Weights of a small mixture-of-experts language model, trained from scratch on English Wikipedia: vocabulary 22638, 64 experts in each of 11 layers.
Below are experts of layer 5 (counted from 0) of a mixture-of-experts language model. Rows are named router (the router's row for the expert) and show model dimensions 192-223. Each number is 128 + 32 x the weight over its row's rms, rounded and kept within 0 to 255. Numbers have three digits each.
Before each expert's rows: a language model's description of what the expert responds to. This comes from a sample of Wikipedia text that the model never trained on.

# expert 24
Colons, pipes, heading marks. Structural punctuation in lists, infoboxes and tables: colons, table pipes, == heading markers, degree signs in coordinates, times like 2:23.
router:113153139128125143081138134075109192125150088125126162083114131131089122119123109132182136133160

# expert 33
Clause linkers and pronouns. Relative words, conjunctions and subject pronouns opening clauses in narrative prose, such as which, that, who, he, they, but.
router:119101099090123109153144146115104072090176106094096169110062182141073128143115140156119116101167

# expert 37
Foreign personal names. First names and syllable pieces of non-English personal names in cast and credit lists, such as Hy(un), Ji-, Vu(čić), José, Singh.
router:141166121118136140095113105133216176130106172094087147150142160151126143150165163124157146177150

# expert 41
Line breaks in layout. Line breaks before section headings and table rows, plus table header cells such as Year, No., Candidate | Votes.
router:126136080155165163067092082103109139169153156153158162177161112115146137168162118105111118174131

# expert 20
Institution-naming prepositions. Prepositions and openings of institution names in biographies: University of, Department of, Ministry of, at, and first letters like W-aseda.
router:072128126139103174157127129142084137114096127146097141105124108091138148059121144106108136118183

# expert 10
Commas and brackets after names. Commas, closing brackets and pipes right after names or table entries, as in Doron, Vallance, (1864-1933), Afghanistan |, plus verbs opening a definition like was a.
router:112108178134078132152102201099071111191179151163161109106105155155132099092136095104170167069029

# expert 29
Spatial prepositions. Prepositions and direction words for location or movement in geographic or route descriptions, such as at, beneath, along, north of.
router:145154107169092073177091160111085134173172113158139137174147122172099160126118093070090126058091

# expert 45
Numbers in data. Multi-digit numbers and numeric pieces in tables, codes, scores, coordinates and model names, such as 28, 316, 37.
router:157105124147124166099154125165152157164092120140116151146177105151128161125118094132193076134154

# expert 44
Infobox field labels. Field labels and headers in infoboxes and tables: Born, Molar mass, Scientific classification, Turnout, Position, Properties, Candidate Votes.
router:157131074145166111127097088114057089093142160167082180105194116128155144117179113141133103135096

# expert 12
Sports teams and nations. Club, city and country names in sports tables and match reports, such as USA, FC, Tampa Bay, Mansfield Town, Greece.
router:137165154149118150188094130118174126159110102091205142142118073103182118134099142079191122149107

# expert 28
Acronyms and name pieces. Capitalized acronyms and word pieces inside proper names in prose, such as RISD, TMNT, ALS, PTV, and surname fragments like Contreras, Qiu, Babbage.
router:092179148080099097106162144139160165158105103106087159144096178049147166134069148143138151133170

# expert 18
Common nouns for people and things. Head nouns after the or an adjective, including agent suffixes ist and er, such as player, club, species, physicist, brother.
router:135066127135072063142106175155146123158120151097177121108104197149107133141130158190178154125073

# expert 40
Numbers in tables. Digits and numbers in table cells, scores, vote counts, years and durations, such as 161, 31.8, 3:07, 6–4 results.
router:148130105130113113120127157159152134126162086131196128159159107130119066115158079118176061105140

# expert 57
Proper-name fragments. Capitalized first pieces of names of people and places, often after St or initials, such as Stan, Hel, Wood, Sch, Kel.
router:089173141167179120164130134141123171146171160146097039075112139084041142103064087062090152151154

# expert 47
Personal name pieces. First names and opening pieces of surnames in lists of people, such as William, David, McC, Carl-son, Ferr-one.
router:126191124140105100070125131108168162154115168125108084176125193140104108168124127114149193142122

# expert 63
Lowercase word starts. First lowercase pieces of common verbs and words split into subwords, after to, and, is, such as f|anned, d|iminished, fasc|inated.
router:168124134130205114124164090120102130106153095137123146115122129147119125198135176105108110103045

# expert 55
Articles and evaluative adjectives. Articles after verbs and adjectives before nouns, mostly in sports reports, such as won the, decisive goal, beautiful goal, good start.
router:129137129126071128132058162235082119104150166060158116177139094116157141117159169153089106121061

# expert 27
Institution name heads. Head nouns of organizations and administrative units, often after National or of the, such as Council, District, County, University, Association.
router:112092093158120101097126159082102107116114129134169102096118155151140118123149074165183131129141

# expert 32
Name-ending head words. Final words or pieces completing organisation, company and place names: University, County, High School, Street, Associ-ates, Techn-ologies, U-ruguay.
router:089078193123110127083167129134140093194140130159147096085092149132157134095137105099205146140152

# expert 62
Mid-word scientific stems. Middle pieces of Latin species names and common words, especially in biology: sc-ir-paceus, c-espitis, idae, ensis, preserv, play.
router:133099110158082098138080087056120167149123130155087127134147091165067101136111104086087106159108

# expert 1
Scientific word fragments. Opening or middle pieces of technical words in biology, medicine and taxonomy, such as pl(asma), Fl(avobacteriales), psych(omet)ric.
router:116113179125092152115155136086177168189106106155100127144123090140078118140133150177083091144134

# expert 52
Conjunctions and prepositions. Coordinating conjunctions and linking prepositions between words or list items: and, or, &, of, in, for, e.g. Energy and Commerce, army, navy and.
router:154123179140145117140065202108148136089124152135060067106132169146120204128151092097161136105138

# expert 42
Word-initial fragments. Opening pieces of lowercase words split into subwords after an article or verb, such as t in tentative, develop, out, pre, post.
router:129166100120152141168163105104126104094115099126162121141131077143137159167181154163097098146120

# expert 2
Measurement and record nouns. Unit and quantity nouns after numbers, especially sports and sizes: season, record, years, km, million, %, capacity, feet.
router:137067120094151109156107176165124043089152063133134128096139105154081139185173159138139117113079

# expert 9
Sports event terms. Sports words in event names, tables and athlete bios, such as triple jump, Men's, mixed, footballer, weight, doubles, Hard.
router:188111142174074149162104159146114087130113118144182140108172104119160150153111087128110157132126

# expert 8
Non-Latin script, etymology. Bytes of CJK, Greek, Hebrew, Devanagari text, plus word pieces in etymology and language-origin passages, like Middle English, -illus.
router:110095060103158180117165075124189107142116139121147202087103106147115140135132102176102122102157

# expert 34
Media work nouns. Nouns and markup for creative works: film, album, song, novel, episode titles in quotes, formats like Blu-ray, and chart or review table cells.
router:139150116147102128153119106102110091127100098108176169145124115149166158114162116166095156119113

# expert 31
Military and national terms. Words about armies, wars and nationalities after of the or the, such as military, German, Army, Bol(sheviks), Luft(streitkräfte).
router:139106106125163136155135116160116145083087104093175080101099082111121134104006140147139180130103

# expert 48
Inner word syllables. Mid-word syllables, especially in South Asian names and long Latinate verbs, such as hm in Deshmukh, ub, investig, susp.
router:087121070141161135149151091155140170102073100076131109110127150094160144150086158171137138136132

# expert 60
Year and date digits. Digits of years and dates, mainly the century digit or the last three digits, such as 1|948, 2|017, July 25.
router:110063107117171132135127132200099123176109016147147115109175188116167082136082145069123174140173

# expert 16
Non-English words. Pieces of French, Spanish and other foreign-language words, titles and citations (de, et, la, problème), plus Japanese, Greek and Cyrillic characters.
router:156123142119150183147157076126186121117129109179064141172136092135131164104115137137147121126164

# expert 58
Word-initial stems. First pieces of a longer word, before suffixes follow: Part in Part-Time, mem in memoirist, ret in retention, Engine in Engineer, cl in clients.
router:108124136132134145177111147146121097072045117101097134126107117106075136156122123145164171157148

# expert 38
Name-initial syllables. Second word pieces right after a capital-letter start of personal or place names, often in tables: G-im-enez, G-ott-lieb, K-imber-ley.
router:172196120120153145123138141147141143147129139135144158088075168121163107178136111093175140182161

# expert 59
Table rules and civic adjectives. Markdown table divider rows and empty-cell pipes in election tables, plus adjectives like public, national, political, social.
router:122094093154116136154145103148083157097097143105110117085100110157185104098122088150105154138070

# expert 39
Separators before numbers. Table pipes, commas, parentheses, "in" and month names right before a number or date, such as "April "15, "in "1892.
router:149169087170109158102086097109165181104137161162107109122125114152110086100136121151095124125110

# expert 11
Hyphens and possessives. Hyphens inside compounds and ISBNs (four-track, fifth-grade, IL-12), list-item dashes, and possessive 's, plus his, its, a.
router:151139140106196142119187112172123096107118093097132084086102124089149127123163148158155124151170

# expert 50
Diacritics and Asian characters. Accented Latin letters and CJK or kana characters inside foreign names: ş in Yeşiloba, ő, ğ, ú, Japanese kana, Chinese characters.
router:093087081156121172135146146112159175096163113142126115151113163167136139150128161104151139147198

# expert 61
Digits of numbers. First or single digits of years, amounts and decimals, plus number words, such as 1(986), 2(005), 90.5, four, several.
router:154055127131150117142078119133138036141176082132161093047175094139110126104132075176147131129168

# expert 43
Noun after The. Head nouns or name pieces right after The or the, often titles and groups, such as The film, The Gang, The Ch(osen) One, town.
router:119143161150161146120172134160118130066136119116145153181128155137150155158049136164183124152097

# expert 5
Scientific word suffixes. Suffix pieces ending technical or scientific words in biology, medicine and technology, such as -ular, -inal, -ensis, -idae, -ation.
router:109085145118053112075164098097149134197117184139138130166122083113086154091140135193113127139105

# expert 3
Connectors before numbers. Short connecting words, spaces and blank lines just before a number or new item, such as "It is the" 15th, "as a", "on the".
router:161123141115127110122145116116129114087160134118133130153125089113107107077136089121079078098180

# expert 49
Sentence verbs and plurals. Finite verbs was, were, is, became and plural noun endings just before them, such as dreams, changes were, bricks, immigrants.
router:148132122119141137127123199122075073111200094098163131096112183144120134170149154159143095074093

# expert 53
Sentence-final periods. Periods ending sentences and citations, often after a year or closing parenthesis, plus later digits of years like 1996.
router:151076200145069144127149165087062078152065137134124148146115070098115103124119081141161174156160

# expert 6
Sentence-ending punctuation. Periods ending sentences, often fused to word endings like s., ed., ing., plus following line breaks and decimal points in numbers.
router:119090139123109142090132143116119078128072144117083162166101119112143059127097101142168155182128

# expert 25
Everyday nouns and adjectives. Common nouns and adjectives for people, family and daily life after a, his or the, such as mother, boy, heart, daily, scenery.
router:138102129158126138194081098202199045141097162115126121097115066155076111199136110147112134123095

# expert 56
List and table fillers. Repeated items and separators in lists and tables: party holds like Dem hold, wood in Midwood, dashes, pipes, Ward, Primary School.
router:093170137095077100095164212097205168101100150169128113211076173099115135098105133171128090063103

# expert 51
Line breaks, linking verbs. Line breaks ending table rows or list items, plus linking and auxiliary verbs in prose, such as became, also, has been.
router:133170164156116133133121130121126174104151171065175145087112143096141049080174128060096125084073

# expert 21
Word starts, table digits. Opening pieces of split words (un, dis, al, tele) and digits or separators inside numeric tables and coordinates, such as Al|ps.
router:120172197130148071144120093122159119086115094136111142160155073100083194139185201123111097127115

# expert 23
Table cell separators. Pipe separators between numbers in sports standings and results tables, plus en dashes in scores like 2–1.
router:114166118119192097100071122090171092132124150168122129105099124115127108097151120155092099116103

# expert 0
Creative work titles. Words inside titles of songs, films, novels and albums, often after a quote or table pipe, such as Love, You, Night, Fearless Boy.
router:143110187099116123118160120135155136105159137120101145173111119112122162123150100136147188128188

# expert 35
Place and institution nouns. Nouns naming places and institutions, or the end of a proper place name, such as town, University, County, Stadium, Union.
router:070077168115087079149137154164129075201123138117188110113128100155191169081083110110138095133135

# expert 30
Word fragments in tables. Mid-word pieces and line-start dashes in tables and lists, such as d in Withdrew, ec in Dec, op in Monopoly.
router:095152125182153181167177110107178130093082103145096101114153111075198116090131072141122111163167

# expert 13
Capitals in tables. Capital letters starting names or codes in tables, lists and sports results, often after a pipe or semicolon, such as HAW, | R(idge), K(NO).
router:119193134094154141146149145108180165118089129136118117132159123152108124126127120138119126093119

# expert 22
Infobox field punctuation. Infobox field labels, colons, semicolons and values such as - Born:, - Died:, - • Density:, km^{2}, coordinate digits, and release-date semicolons.
router:142094105111142091174086120188067073085215077154116118048217075120181087112134097072097121100104

# expert 14
Given first names. First names and pieces of them in person names, often in lists and tables: William, James, Želj-ko, Tets-uya, Mar-gar-et.
router:095191138092112088044130111119159206172130151097104139144160214164150132133123137136130132144170

# expert 15
Quantifiers and prepositions. Quantifiers and prepositions with articles in expository prose before a noun phrase, such as several, many, different, of the, in the.
router:159104152132079128152051138113102108152207140115139101197116128135139102069145158112100130111164

# expert 17
Foreign surname pieces. Middle and ending pieces of non-English names, often Slavic, Spanish or Portuguese, e.g. -ović, -ová, -sson, Vasconcelos.
router:135180181127131142057140101150127180156126177083102103101102199135117113093100131111175185148137

# expert 54
Opening quotes, parentheses. Opening quote or parenthesis joined to the first letter, especially acronym definitions like (COTS), (UAV), plus clause-starting commas.
router:143140178073133150148177143094106115170154047148153160172161157112121140101137176123041125088107

# expert 4
Line and section starts. Line breaks and the first token of a new line: section headings like ===Racial, table row starts like | Majority, and list dashes like - Coordinates.
router:109131101150188124144137077106120175077117106158146123111210115095103139124100122113075098112141

# expert 7
Verb stems. Verbs and verb stems after to, was or and, often split before an ending, such as help, kill, reconc(iled), repud(iate).
router:123225100119136146113146066139108105137129143114083124154131161155162156156146165125094109099094

# expert 36
Verbs and clause connectors. Auxiliaries, narrative verbs and linking prepositions after a subject in biographical prose, such as had, would, decided to, after, saw.
router:109225098108131083076087143127078137120138167088139130104130182126131101148134166106094082075047

# expert 19
Numbers and markup symbols. Digits, Roman numerals, letters and symbols in formulas, tables and numbered titles, such as V_1, Act II, Sonata No. 3, backslashes.
router:119133113122115153108170156102195134079082165177096137192124147071131122122115134162131098136135

# expert 26
Place name starts. Opening pieces of town and district names after in, at, from, or commas in addresses: S-ol-ihull, B-ang-or, I-loilo, shire.
router:123135221148143136154147129123153138120112125149090167089113159161187116069065067058186147131163

# expert 46
Sentence-opening determiners. Determiners and quantifiers beginning sentences or clauses in prose: The, This, some, several, many, no, Two, However, often after a period or heading.
router:153106125076118108068085144168112102136185086130112161120135117080178088111132173113094103149123